Experts of a small language model.
Size: 12 layers, width 512, vocabulary 45986.
Training: a variant of Muon for the experts, 576M tokens, 3733 steps.
Below are experts of layer 5 (counted from 0) of a mixture-of-experts language model. Rows are named gate (a neuron's input weights, with its number), up (a neuron's input weights, with its number) and show model dimensions 256-287. Each number is 128 + 24 x the weight over its row's rms, rounded and kept within 0 to 255. Numbers have three digits each.
Before each expert's rows: "comes after" lists some tokens at least twice as common just before its tokens as in all text. This comes from a sample of Wikipedia text that the model never trained on. Tokens count by the router's weight.

# expert 2
comes after: "\n", ".", ")", "==", "-", " ="
gate0:112118141131107107116109140051141132105164162131115144143109128124159115183130111155104126135143
up0:179084071135159126143114133104120136134107131115142167125113140130135126097152122117154155126137
gate1:112101110087112134074086165114169162143126109129116138164085151096155156120091115105128117145128
up1:160138111153148128133159160144118137120169131162155116122115165135108158116129151149139124141070
gate2:112106143136105133149155135119120119103175138133049195155110137150154124095096121142117125123136
up2:143140139132144138112128144143090115114123184115110117146111113125126163118155144134107142117138
gate3:146134146156137111162144169144141164112134096155097121136143135103151103140142124125151175108167
up3:101154104118124122130159109153156139072117109111097158089142118131171103151124101149126165145132
gate4:120146153098111120065133175095125178143112108130145159128121086092076128127094146112137077098160
up4:093174145152066158129174168147147114167076107123118121123098128069081128136138121134087113125119
gate5:131148102152145136082147162118120089132120121147149150136145116094129146109120174120119077127116
up5:168112145085115106143113103131144170173146142081131104121095133174134084124115092133117183131130
gate6:122108127118114130093135126095141080106125117089129105144120126099165122193145124127109151175136
up6:111148127164136111099158133139168128140143116126116113168101139146129181134123129161119108130174
gate7:151132127127164150120178113136107132113138133142154186162129155131144139156110115120129092126159
up7:158134108130144116129127154099138084179096170159129153146165164089089140122116079122121120162109
gate8:115137120149134168157118108123149120124117087110157117158124125089142135106110116135103150107126
up8:104121151126123124117160128125133106096144133107148147126126153107078101178094145111107122106124
gate9:106109163145168077120145103106172104136149076123127166156147081119142118075152150125144138154126
up9:132119093139149127111164148112127114132117117114110139139132131121132089106153129166163174152152
gate10:128167109128141113121122125141143133177139100116147120136147109135121118109118143105112153135126
up10:118108109166093154131118125147149102120138112132112108075114095143146112112118100127112124133095
gate11:120133123100123143116104103144149147137128121143129146146158132120154144134119170124116167162127
up11:114158113113117160157124143123131144107119101130108141121081123162132111145151183120148114092111
gate12:144104132136118114107128132117121101145162159138161155123108111129119110138159094143125125150093
up12:172073121124132124081119177102092135089103123129108119138121110130113148107129115115158085135161
gate13:107128080122131112128096153124117108113155102151103147108061116164168160134094120114152126159136
up13:132084101124119135110130146111136131132112124145118140127104132127111139102106125134162115142135
gate14:153110118103107119139108124096118113090089132162183155132177131140115134137197149138153121121119
up14:100147124170140075117121127145150126171142119117130108100092128079120123078062084124111129125113
gate15:157131155144150133154155156112125128122163089151148137156124106125133112132140133148157120132145
up15:137157118094140130130120100165148145139109164130122105133127122133081134101102148107129103120128
gate16:152136116137156102139155136184152116138126124148138112115097171127126104125117135156102185135102
up16:132130118121129133111133135094158137124071111082145121104157133132171130122118112165109098071132
gate17:131114158172103115142118141131139135132151149124150121112107107114143113154140152106119115114120
up17:207126124134121119108137158108151128134143116118136132163152167141114126137047101124146176144121
gate18:104125155141112097129139158091123111167137131148107117102152115106141122129158148162174129102131
up18:130101040111141134134067159088113117123165129094132128115101099071120119114156106130131144145111
gate19:159137081090123145147138108142146103131108106152134136132134138120199127183159172138093119174124
up19:088096157151123123085141125099094155085132127103118122108126117140138099129144103157135150132097
gate20:106135093133124171088123112146140127177134119126146171122139138109118073118121139102114143149096
up20:138120143082081138159139113117120125123113183137110105126156111182134123093111164140115107156113
gate21:151128161149169119094128096102117091147130116114127135096138130096107120121167183148137139153162
up21:129133176130122109135123109102146138111135087125109127090135079105109159155147126190128130106144
gate22:102077121103129133116098124071150141124155158108106124126087165144130127154134188131085150109155
up22:119125108184120115145130125157180126124121141176154141158133109131113147136151167152146145126141
gate23:107099147119131139121078136125164118128153136099124141121152125142107152111147123083146159133148
up23:166124185142106099125118143117156136115102126113149088120167139135084096158138086143093113127111
gate24:104119122155160119168190151092090135144098121150153104130097158084149140132089138147137089112090
up24:114104132133128123136084116116145104124154153138100117155132149107093100112092171127125136144185
gate25:090183063181159096161095144156123112155156145172122129145129116108144120141108116159128108168123
up25:164117170098076134083170130134114115129102117102169110103127125146139124142099124124134108092119
gate26:145073157096163105099124143160155134148081158145106116110135097146104089134151142141167099155187
up26:106135176120085147117140135079119157123154129143150137150097174152150157143102171118113140131119
gate27:133149081112144153093153123098109101181112118103108117101147127091102059072155103161143152119133
up27:141142157155119109174115142136175126121155117136157185147102094178133126154111130122129125121093
gate28:184105177114130127149192169139115135138148163127094151148133092150156134155101160119106138122127
up28:154141112123161141116107155135206119171142095167092143158096116117121121147158131120142124159101
gate29:140131146122176135052077112127153158119132127177129172095167129090113127119101103125083151150109
up29:134108129151107123126115156141135095116135124131097094176141073154137102149111111133197146117080
gate30:159084135113140106157151167126118086165147085139127184115182122103102101146128132108169130147143
up30:147118116135095157142157129098157156133194104131154148139183102126151127144103136093136108144138
gate31:146163107137102125136131150127106104110140150124128117112120092105104155135115125130129129142169
up31:149124108143119102162135151163094083118124098167134131102100128136127145155119114165167103151114
gate32:083118126089117105103135146123115116144132130139133161148113122133150123149178112118110189124124
up32:148154132132110074151124076131131126123118110108152137140096112155101133120160135172085120135111
gate33:092173138171104138159148130112115127134145088134148154133131144123104118077151093105096132088125
up33:127123088152102132135112134086116104162119110176124092104135113113108098101167131127124172122121
gate34:126126157162119123125106109110152132102120120173161146118101147133120127132132113134098134100104
up34:158160150078123124129121123155091108136130122111165075154143141139130165141116131135119138103135
gate35:159147114125084119117104111103145110156149134141091131109127126094136126088153139141114156111113
up35:111116120153116096122133148149156095093111144162133133105096146115130107126112100078104138119127

# expert 11
comes after: " ", "1", "2", "0", "9", "–"
gate0:127087157159109087114166097137104133162162098113101110138115127150108149151102117129105149094132
up0:145088166194088101115167161144124115149121086094134108112139105107085119128111112117126094120146
gate1:128128146136123085166130139131114159105111090108110135163124125105154124136056130178132138136106
up1:113128146175113104139096139167149135105101158110161150155114106112179125125171130166140114115117
gate2:128160157140133151137105090099114083104077132140114113176166162089120129184121121115137128185152
up2:138116091172089094100157128142116118168169102116122094129117100113178135120145121189139152123130
gate3:099100149142177140092106175157099125134130142120145106105123115151102112108125148114160113152111
up3:172151114147114113123137162118148105142108144117154139157134155134147132176133117110122131112136
gate4:157096138133124132168093124133104157133133139122127083121119148114133090158154129121095137158132
up4:107105134136141167138140112136154101133128150180112152175133153118156154116138101126154139101132
gate5:150111106111102142089088111134112132124129134153111128071162196090147134122140156132176188114098
up5:134076094126116107145130116124118130124140083141134130098145118080133137136113161104159138150071
gate6:130123121114116126153097105124110134163140127157134132160141130144123178091173122108148132122159
up6:138097151103079131147122128195105162138096141160161117094102113172143115118127111141100149123118
gate7:108140115095142127107114139064136122107126125166161157120171161162143123170123128134133060138120
up7:080068123106120175136116138131089096146155153106132107142131145122166105137168123111122163120075
gate8:110123102107152157147144098130100114095133138148130185137093121142136116132128153148109147114138
up8:142128114174102109182088139135049132153166101131114148112165166149191141104161127104136149107125
gate9:165159102091144141079139129113126150132164142140133162106106123101130141156129099148151129125090
up9:127134165134113131150133130145145121136121135132105157108115147113112141116147117149141163123108
gate10:150121121140133186089166142105067112169119143118144116153129135139134123108116101179117160184156
up10:148096125141172101129110173102153145132120147122123105128131127143148129131099131110106115114139
gate11:105058079085123130149145164074116124110101116157082171091154140125174133144162118130140176160113
up11:140148110102141117129102141158149078136076121106137089146125140149076111086090162133081114110100
gate12:143119132167130104157087093139139126105142143113119090092108085115160123096111118152157138076107
up12:109102153118163135118121104126131108116097142113098110102133063165164107148099105076142139079122
gate13:154135138105152110107140126123124166097095120105143106097132110097129083133096130135121137127091
up13:136094166120173124125127126107158140109086092096139150120093080128152099172145141146119127156147
gate14:106113161118126093145153116139115130138089190150127150145149131129167083156142163142105144125109
up14:136152142096116163108127127149153150158167123127121086117132113149125129132100096123098087123158
gate15:100125125109102170158119154118130117129132141173109082143097150068107169127157133146178082126101
up15:179129117141092115091147099138080096149085127146126127147152127151167115122109118127098121116169
gate16:134129154138120098147078130125121117160136168123116095173107116108089148110139111107164138130132
up16:118112117162102100153116116144115097130160115116130123157132108113133134128165108129135129114166
gate17:175138119135144138112131183144158092136146076113109126146099167172121123088113158081110146150118
up17:104146100139126135126158094118097123153111148155132148101143143114152108169117100163127112131133
gate18:150113137122123088122103164116129084137128112155107095136129134135099093150114136105112119134142
up18:135119113142083106153119120136136149089079108156173130137121123160154124151148147093069135214162
gate19:155116152122135103109154115128134104159111087116101142150175150134135112189107143133123109083146
up19:130158118166163088151125162120152087132122149104184105147106127153122122085134172120069119131102
gate20:119160139137115122077128167129143097082124130101072137133089132141110106160131132113137122151132
up20:111109118104137128122116135110123121156123096126135146145181152144101104122100146135108121137115
gate21:140155127121114147144133128094123123122138154120133127115124145140104100109127104149119203135161
up21:143121081090118150147174127100121137149114142181130157113094143089116082112096090142118177107171
gate22:127140170170146132129154071094095124117083105099144114112091156153087135147106135099122152138087
up22:140125112114139112161142123111131145143114150086180137149152152111146106126116138117123154081129
gate23:137134157109083157135091105157124100134139122112156156126105110131125130137111148118109118155090
up23:126091132122122120108118111136067100133154116122123099080164121130137097142146088139113164130155
gate24:112114142101142111142127097130120165126112115128139103169144143123106113162097123114157148119106
up24:142127137162126168128128092132172168135102128108118138133147176160157100149120137121150122106092
gate25:142113107096127155130129125140121103145125141165117105132158143135103176128101159127114141131139
up25:138138105124134140127119183127089149077128134116144133136119163154130122132131136075168159095117
gate26:108152125142125095104114169111184140139149135145110113130132105077120140082084092087106157081133
up26:114118138144125119153097139129147150143122145145115166132120106114121159143088088082129115152153
gate27:132111119128112111154175110105107158114119129130138122134155108135126093118120122122096125105135
up27:130085156114101141133116106146157111154143110126106119136133097179112135098133136139134091155120
gate28:134134125120119101142128121103117118122156142138148107123094160094133116138150158150139159141156
up28:144112091094094100096146170115124123136130081143126103134134122139140153187141124101133155112129
gate29:174120152145116125097091100102142137106142129174131121134117107135110109117129154154142128134127
up29:135131147104103139128095156092129159104121142128101091142110171115176121161136125121133096132113
gate30:114146096157138131078144125116129104132070136158145105117103127150135113106129129120140106115109
up30:127126137165130133120124150133133141132140132151083162182144096165105134111129150125090123084122
gate31:103162128112148143123157134164126112151106138120111151099115151122145107165086116137139144121058
up31:136111122137153124132103105129119145121178118053135110094166121137123141121167112141126159168116
gate32:106125090109117134156124154119135111158157146140118128113121152141122151163120139151075179133113
up32:141121099163168115113151151144124095167107120105161119122168161133119111142086118138097117137139
gate33:122116113127114111170152146125112122131150141106113171093129165161122120139146117149117133172148
up33:103153133117118135117105145110143135122130121114198113119137085138099108117143094149125148102119
gate34:095120089111114158113154153166080143163106178150108120132141190164111102102157110121101113115115
up34:143146144107106141131184130113181168125122095092185118136133151115138168132113210133108160167129
gate35:141158156113156096100136114147167143155130114131134114099136174154130163149100117138086165117141
up35:120119126131098143134129127171120167135088145123105119143116158103130132130129109161151111105127

# expert 4
comes after: "\n", ")", " he", " He", " played", " member"
gate0:156120142182158149176138159146111108133099128159118118127123180107148145170130135144157099118133
up0:105118123117135129147131144140090138113116100130130136130130138179170125142089092127182142147100
gate1:123129173145102199140129105150142162090113115186107097155148133117095134109113150155081133117115
up1:133153101121150121132140131087134093149110112139141127102096145136171125141180135101137113129111
gate2:123092095088101155146148116131138141149119136131145139129135119146115135125092140123090069099139
up2:085102131129100097119139137137141145125139077129098156125157103138104144119129129123138190117115
gate3:114145132123141147167139123141125184149096153148132135153122107136142148149125075120172086063090
up3:141154074107102152109096129125123111061126145088096101172120142109131116127107163144115124120119
gate4:136082128133111112130158123137113108110129131105123129103128125115168132095131112175142144127169
up4:112113081139123100131058123094134129115114114120088122097138146144110149099147121119095117119125
gate5:179133127084144138113089145183185126148089116124133135155184114125135142157124139118134134124127
up5:145116131129139118125101161141146160109186104111096154137136127097124123112120162098084144139119
gate6:110113122164173145124136109142092132104112079120163105130124115137121082089113126155136079143122
up6:191154131105124124142153136119094124086118138134099129168116119151137138130165091094134145145137
gate7:121147072136114080159133099118115138130185134132104151109164131099136146151161143128153122136111
up7:142130116146139165124156127100146105143159135105139109143113130093126131101081111137131146093116
gate8:141092130139111111146122112092111139129141104145106143092104160119143086124112195108089153131140
up8:110114123128110141138122147170097126129137133117126141151174150142161101104120134135163152146120
gate9:142113116129110156096125122126137144121145107124154148175127169146095123143133121131123128150132
up9:149114121081143099144156144098136135131175148146068143136132154134106143098133139141189159167094
gate10:122116140108106123117157129151146165116108105128124172138136156149177186131107079117145136146117
up10:152132160117122148114110113110152124148178096118122158135141162161155186135139096120170151175135
gate11:097142128127122123098138182146184142173139141165123093110130104129133147155127118117148141127100
up11:074113117147102156100160118168129145127124109115159090130093106103134174128162152140162139153141
gate12:161120089155127086137127135100160147157141163153129128107106123097162092087110123194096109124189
up12:134150101148120097134133140139118127165133143129155150117142128109086143142160176182153160113123
gate13:118089135106135126076115160148119107143145114130135116147086142100151144135130110112127129118169
up13:087141132145102116130154093107145110094096159153122155112140097114143129109095124087156112137089
gate14:174160129100145107112145155143107101109129172115098110155162104143081138144128120118149088094168
up14:093112142085120106141062124164164174181112108126128125113099118096128128109153115152111158125146
gate15:181146139147123149125155139107131155119143083123145139132140121090134100075142155110121124108120
up15:131131138181126120106092157079129114093139104125111164146099116138121165090143146133138129150116
gate16:123124118150215119175171079110121095150101129147145115161098119162130120120154142114174146102114
up16:123111108142114113120142146168102159145105147106068118125139099153141126104172072140130130115128
gate17:167117127140106153106117099102110098122131081118133160151118156106096157118118152134115140098161
up17:121098115132162079133103108144104107118100111145134077119110126122093164143102143146119116130147
gate18:123122138172167115106141118164076110161110121136102131100176164124120144085158085120164090078136
up18:121126156162113121118154076125132169093092128126117173123135135100139114156136135100146122124164
gate19:076128143090089144118132137110123149125126111108106122109124096131115158149122130115091133104098
up19:137134084122120096156133133121151105120164167154118139158132163155148092142135114108118120101151
gate20:084102148101134112094125127099166153111096148136073152156105147106153123097122111154111127099129
up20:120108125159135098102148135139111130140125139103104096151147091139072132163124178123119142096106
gate21:126097122114085110118107177101136103079137115153112123117127135137164174162123106151124120115103
up21:090163112121094109128102116158135117136089120149130114152097111099103113130112114109126115140092
gate22:113078145135159131124191133146172177144125118154142132143129134152152149094173117129096124130120
up22:113161140152107110185123108145124095076140134154128106168120121104135128148088148118174092147139
gate23:093137132094142122081119169122129120119102110131147151178112126143099132093143091139080088088101
up23:146100148093109151111101143160188144113137166152110145167094116103163159103138067153096088125130
gate24:179149136161143176126149102134176145128116151127175107138140137141147141133140139134132085126126
up24:112128124128140166095111142123093127114092155110128114137092110118138089116131116159153127118161
gate25:103116170137133136160151151146110168115126112121125120117116149127143151142149128137164179123173
up25:136157141145142114151131113117114158152128138126090132135142119136122133122137111126080097107117
gate26:123145113125117124097158113114126135126150149090127114091102126122134104176137135123159169111127
up26:158135122119137146153113140126117102147092084145112144120107118105152116094135140154070129112114
gate27:123121149129157099085153119152108155098155106149103124131111158115129130144116139096123109096125
up27:080152133125134128145119118197134171128113162097171095126099142129154110131147160132134124085110
gate28:174215181114126090136154114135121122139120120083145067139145136115156114164127113172139095162112
up28:153120133124106095120132138152115105103116125142030142096127097143119170088176128147117148107088
gate29:090119113096104101095135160113140092136165107131121157161132107131182137126149130153118082109094
up29:127087121132129110123129125171170117116138155121135092133104147131107175172143128131128150153076
gate30:083107154107101083094118166121113110132111135104131122087128142127120126117136111149100112139076
up30:127120130090108134121132147086080092139137149063104148106138093085129110142149106136119141116139
gate31:146106118131154131094130199136141164107130127133125148124180119071140138106110118161095181167101
up31:145131127141129140116132169126146160137115130115108120137172091073149164090141143139162152156103
gate32:131148115093104169093100123158107113125132140099148121098131112139153103116116128207132142134127
up32:109131109104136107142146133140122146115053148137105100156100127142115093123115099093161121123106
gate33:118156144127115127103090078094160091085109152117105116135117123100113144117130122154111160122102
up33:096127144133133157123163138148112128151100127158112125126134179141132106141112135138132128108110
gate34:151092144104077098111097114092121143101093178129125185148151109090122158139136127146127152159143
up34:164126102117120120117093067102092130113147159112166149156141166114145154131129145129097176113137
gate35:148158124142144144140135157172134100152119103145111122162140105141154129138167140156083131150087
up35:160130137133128128119119132102077121148128142111079129108088105117112130128144117142093116130129

# expert 10
comes after: "\n", " Born", "\"", " name", " Released", " such"
gate0:123108131130093104133139121079139120130121147109109122102116159107119163121140083070087094184096
up0:134100123104131111178147166119100128103147133111195141118128136124127098134118111089163130115119
gate1:114119136101104138126109102161107145156166117128099132129185127130097163142110116182111125103123
up1:132122142125107098139131136149133137095109162101135091148125106152093130106101083140085094094101
gate2:124136132091155106133170131116142140125099118144135137135135132104104151145148103125139105107171
up2:140136100116111139133080143135083152084148135131124158197137139099106157145111176165154131132114
gate3:142104120134110103103141134112166133151135124171109075104156106126109147142125100087146147122149
up3:142109143140109091106145111089117076120117107108089096172129141125118102120143110160123099116117
gate4:133121115159146151093158162112128113103097142144117125131160168167152161111146138138148092149121
up4:121143077119121112114122151110135153100114133116115149150172165149071140114174131131127123146138
gate5:138122091124172169137131130129183120146094140142105128164133132129100114097161134163091128127152
up5:134119164138140084103165138125055099123098115089112123128081128127128142121126099144146113151089
gate6:095164134121097136106100122125143157126124119131120093148125133123091079122109112146144149113105
up6:102128144181133134121129116151116165089082107166148109133130137125105122120128108133135112116095
gate7:122105099101092137112123131132100100168181118131145122095107110127183092134118111143149155131139
up7:147118118111088123111079155156085109142131123148138141143149096164166091103088091132163152117117
gate8:132135145121098137109131108145157164146154126107120098120157130134102156113142157122105157152091
up8:122117106159137151095141119167129142145124122133151103134132141128108163111118120145101161122101
gate9:097118123101133144122132127111088121167168116136158123150117111145103108159115128102138099146130
up9:105161151112113099092129148130088110130165130132173135102114142069174117080079155126134113111127
gate10:107167128141109130105108116136142139156123079145125111127102101132145157093129152159108175141116
up10:149120166108098113157118114133147120107137116138125109112117130078109121111143136110140106150175
gate11:132142140123147155111088154110126135150126085116138135130119126105136092145100129134154133113145
up11:176088139127142176084130126130173156103105096106147137100141146164150132130141112131141118146118
gate12:149151117121141112124148089124146155148146097127130127114102102074105134133160096090107142141122
up12:135109170132132133092168125163152128166131099140115105122104172119143116129137103186128142143155
gate13:167158162117117117131132084150152118130106137110127100131090125128131188132154150116152132115128
up13:113113142071128157144165124122121102146119120128097176154135099099126071168132164146140118125127
gate14:144124106099121104100134122164127171094136118115092153155120108098125118097152128169111152096139
up14:137096148142137145118171114113131142108105140133141147103125152143141173197143140136101151158126
gate15:122063132074151143113134148128142112133159113116139134138105145116133117097132127184145106122142
up15:144152128152125100183111162093149149141102116183108153120158161136113156180163089084131111099117
gate16:116125152123136148079150119153097122158123143117137123131149126132136121181156156112094132101094
up16:163147126124095150106157148112158142146137134136162120152117152152133109133148109098110143122141
gate17:135144102087127122130133078107145103130110122131084122144155134110095148142127121100191160105140
up17:167177099078106145112128122077134114102129115167127095113120090115151114110132085156108095067162
gate18:123128147123094174080139142099128137104130151133144127149130131153145133109126117139064153132151
up18:142169138099174134085125154158110138099137080129122118102129126109160120115117138127145117134193
gate19:148110092115129177112126150104149111163124147116144107136092146132117126158146110119123100120111
up19:112120186112090103116169122140125122114091117173181139129153096143144131083121120077198136165094
gate20:136120080183140149110133134141124135138171121092122125135194115097121114129111128139102110107139
up20:125102120168110135121136113122170099127145130119131103141159108143111170133151106097129157151144
gate21:118195125135116197123116126141107121128111109127158157149122140161122136109136135096100081144136
up21:132111141121158121097103103103152146123130116154127137134187139138134140131147133118185138113139
gate22:106115138124110130166146094117132138170096105155160092182130113137143118127142127130125143124119
up22:079097158141094126107121149122160165069112146089169089161141150159121118134103150151121134139116
gate23:138120128117146114095116082124145106135154125111124132151104114156145147143158166078111135111099
up23:156110127140122103100140131134104136080160084121102138200157105174135098139145154077127153146158
gate24:129184145108141108093127142110158116092188145151144162177160125160144116167133200117116106123155
up24:119133099090141156138128118137106123154127107153135141119073110139108120180114073114167095113124
gate25:166141105093142151142168114103125176117159134119112136099107085098105120152092126121096158174150
up25:109141126142172160126109113116151134143162117136146127139139091139128135132160150108098098123121
gate26:135130147122099134147139094168132099151111205138133116137126116098140112118148147139112106124161
up26:143157156121170137098130126144202115109145103129156116138132139099109133103114106123123164138122
gate27:122127118136115182136133148156113147156101148175128125118092168125143139140146123112127121137152
up27:118140167124154153112119106131102131146122127126179117149099129144107080118134110159110138155145
gate28:125066135169185135171117115132106108113137141112137119130137114154065156151142111134122136128115
up28:178145096122133134138072150110087114102075092109160119126103134089168130111123143121111135135142
gate29:124157172148131161117111104111117129135158136147111176085161115131102096161123102134109132122132
up29:151162127101124168123130140125113111137150106173136123102132121131113148137177108092103110101146
gate30:106142138118139100121112104102145148123123123109138166183102094117130140150131169135112150149143
up30:080088097080119127110129173150114091061152139129131105158126125126146131152111112125121131148122
gate31:091154098121117140105170111125134146092097099111153151152115138148099140149137148136148131135106
up31:122119165134096118126099159131125158099117087129151143096153156119110141143100142084076169129120
gate32:074133182141093164118145141169175128138119138116140123118081120125135145152044151120143136159134
up32:101112155135092105124125125107109164102161167141124089105129143161115125104166147086190132107128
gate33:101106092143099108155076122154139130117105070145129076111089094153090137134126151113123089120134
up33:117162117124144139102096121103103124121093094138168162137114133130121126169142160119133089138126
gate34:139129119081112106107181136145086103142132113096119136166074146139088121123154128107135086130157
up34:136125153107126117124173116143125160119094095089129141142084150155118077151150124133093145134126
gate35:155136121136122151165158171185140134150167082144092125093179129103121118156135120125125113169102
up35:106137105120109117090096131134088137078131133151136163151111066132127109132150105151168120147139

# expert 6
comes after: " of", "'", " in", " for", " with", " to"
gate0:098166095107110148147119140124198102124136092163110130094118107155131078111143077099100145094116
up0:123105097103099111161124136130134132105139105099139130122137099138095121173100128124171113110150
gate1:149135115123077102119091088133115111090132131161145184102136155145183132155118096128115121106154
up1:172161078119129112122127159094107132137134136134096134088125110102139185126107113120114133148179
gate2:188175104183192105109106154116119144128137106133129159147155132124095139128117137137070104119093
up2:113152106129137128139156102129144125116102086143144178125094067079085126126148150111117146097129
gate3:112129136140118124152127173149086100120126086164100168106083107119137105128151078112135125157106
up3:156110134116137134118090124149133147120156130162109146114115140161181148117125123112102124166135
gate4:087145129124128149093130133129104095141151134121124124151061091130148120146109135092114141118132
up4:141148158106123137137100148135106186126143085112107104153124142161113130157162092129097118146159
gate5:160150127130110111124168136121119181090094147123092143144116089123107158113166113094128117120105
up5:120117112115116144123119093149156114160144126182113065141141135129118134099133185138110144174123
gate6:134119127140168136150168143108149127096112110159142132197163116087109147123126094097131140103165
up6:109100146164115133122160127104103131098116128116131127153161140087123143157135131157099085172133
gate7:117171129124154129147145138134155167092155048105119126137104118168124151160137103131153110115134
up7:146106143095083121115122107116119159153155152100129131144149087132148103151144110106126090165181
gate8:133115131112155147119135155143141112071111170144183059126110173136133124132095131105158157138135
up8:136125157112098112113155128164140106120108115122071125155123117165141147135149152174133108164105
gate9:126113133126120146165115151115070106099164147126131141141142113135123105143147099169134126141126
up9:093148096126142163107171163109109133120113126135122116107104115107074128166147110128159133110088
gate10:157098114111150121122134129081140103150109154157138135157133125078104129103130166092111104139129
up10:135157078109123158135138163127074098153157117094120106122166127142136159134112081122120127142117
gate11:104151096141135125146143114143161099136152106129139154079147151107127128144118201112150106127110
up11:143158140141141118115144117176120125139138141128135093102142143140100160104149132092123115119148
gate12:128116113170107138136171153120141148169119129094111083107083141123111162159104099125121122124122
up12:137126130121108110107122129157115096185129102137074168166154084149122131124108119108121135109106
gate13:154145141120119126122120148079189126134100139181177154144180152137126111119146089103086105138103
up13:137163148090100144128116141164134087165118104155157123124134132156137141106112141141144114152097
gate14:118114141122111131175084105119091177101138111143116125156167112131136134161122094092131171156119
up14:165176144110144156142127161152143145097151141111086118169150132113139134139141122144144148159134
gate15:101145142101151152124110183156153135156123137098144125115086152116148134168128106163094132148084
up15:122108121120157127108107109091110123111123122104121149148111139141086122114135103163126089139122
gate16:119137126131131088113153114121148114197112120121122131106101156145073136085123122137128105125149
up16:104129118089092136116131137174132129107122103137094103105124138125142131189121153150138114118100
gate17:135135078097135123068143149153101106136168129153100121145138127116107125142099120144159170102157
up17:116132147129158132098125104117140174096112103176105074103071178122100110123140124152139156148168
gate18:115105108170185154152153125117147158125150120065152125150172144125151097171166159140076106095169
up18:136142121092143116125165162101098129088130117137119146123124136113117127155118114139132158158113
gate19:121104126101105154175106154118106158142099175134199124135101119127156144135126122092070126157191
up19:159153168186122130145125142135138118074109138165128124117091121120152126131091129108154156146123
gate20:127124139135086170158167152131088138097119133126135114105123091100149170110091156122143143163136
up20:168156099111106095163069126116150112168143149142096090159084129090145111122139094138121125122137
gate21:110139143135154133113091161096129098155130118124112158116122124135187094131181099083156132088133
up21:107157152105117118075119145126082107135123110130165174079123132124171108099139149123100177093131
gate22:133150076116130124148098094164153171179127115131095112123124106134164157130065111100124122115132
up22:187113132151122109131163172139187117098116103080090163143120125065115109123139088104122129122107
gate23:117101186103111120145082104106140124125152131137086146118123139105081077104111091124154113148131
up23:142145143076153109149155154157150157125168145115137169133091118146140125107194100138113113082147
gate24:112114153131183118100136133127122143154136088122099138152116138092120080136118134156132158186124
up24:131131104121112117119116089165137118115079150147138134149110156080103121128167061098132144134187
gate25:139085131119129136156108098117125083162118116165138121164156188104131111103142124120135131096102
up25:118173126069150204123127102110139159073134126127168160116138100129113118129136134145089167131144
gate26:146159122136151164142139167175071117148122124131132109165130154146109141152111143145119125149152
up26:143119113150117170114141143145119133170117127110112110127140108129145146148151163099121165133124
gate27:094091105137122147104104097102098108131142147181114169173128159136112146141132166119127122150145
up27:152166136185170111169129148165117113133095138110114118080125137097129114129180093164108123113123
gate28:145167140118096163117107151127149145093135133100120131170098147123158125165175130127092139086175
up28:182171196137165158109137160139119141097159128164103136123154133134149128146141146109086138157130
gate29:086132106092137146096175169129171138150129099123122116117085135107075141119122119172150148105153
up29:093155148167114099184139136139142131186101075160136155140165100133097123086131134133159113124161
gate30:121127140103150110123152104128093129136153133154099123110106144145126140162120144120142112091127
up30:132119124162147139134126096132099117103069171127131100116114166181168147118136121144115124116108
gate31:137118102171102120108122168102106133112124092147141155137116121121118132165126141161153113142165
up31:153106156088149076114140144154132113081104108173098193107094135136146121098112106153141126161149
gate32:135160133147142126146097125137143121144115132150142110138105154132146100158135152127143170139152
up32:177114113138136111142108162157162131149123153128122097109112156107126109158118105148134110151139
gate33:123149120082134163129136125134122127106098096176157118136114124135155145107174102108136126118135
up33:106144134129100138120139082136133125132097159157120137142116109116089153097074141122118097133128
gate34:151086166168118060135122150131136077097135108124139118113089149131136133110143113134100134135137
up34:096176099099124110093110099156131144117151143131125142074128146107096147137110128103130125109177
gate35:108127135138172138138159151122131105114126102128115129126074153089115095096150105119150124097139
up35:102098130167114170162159132134172101165140135107139133108098153098115080129098144126114117129130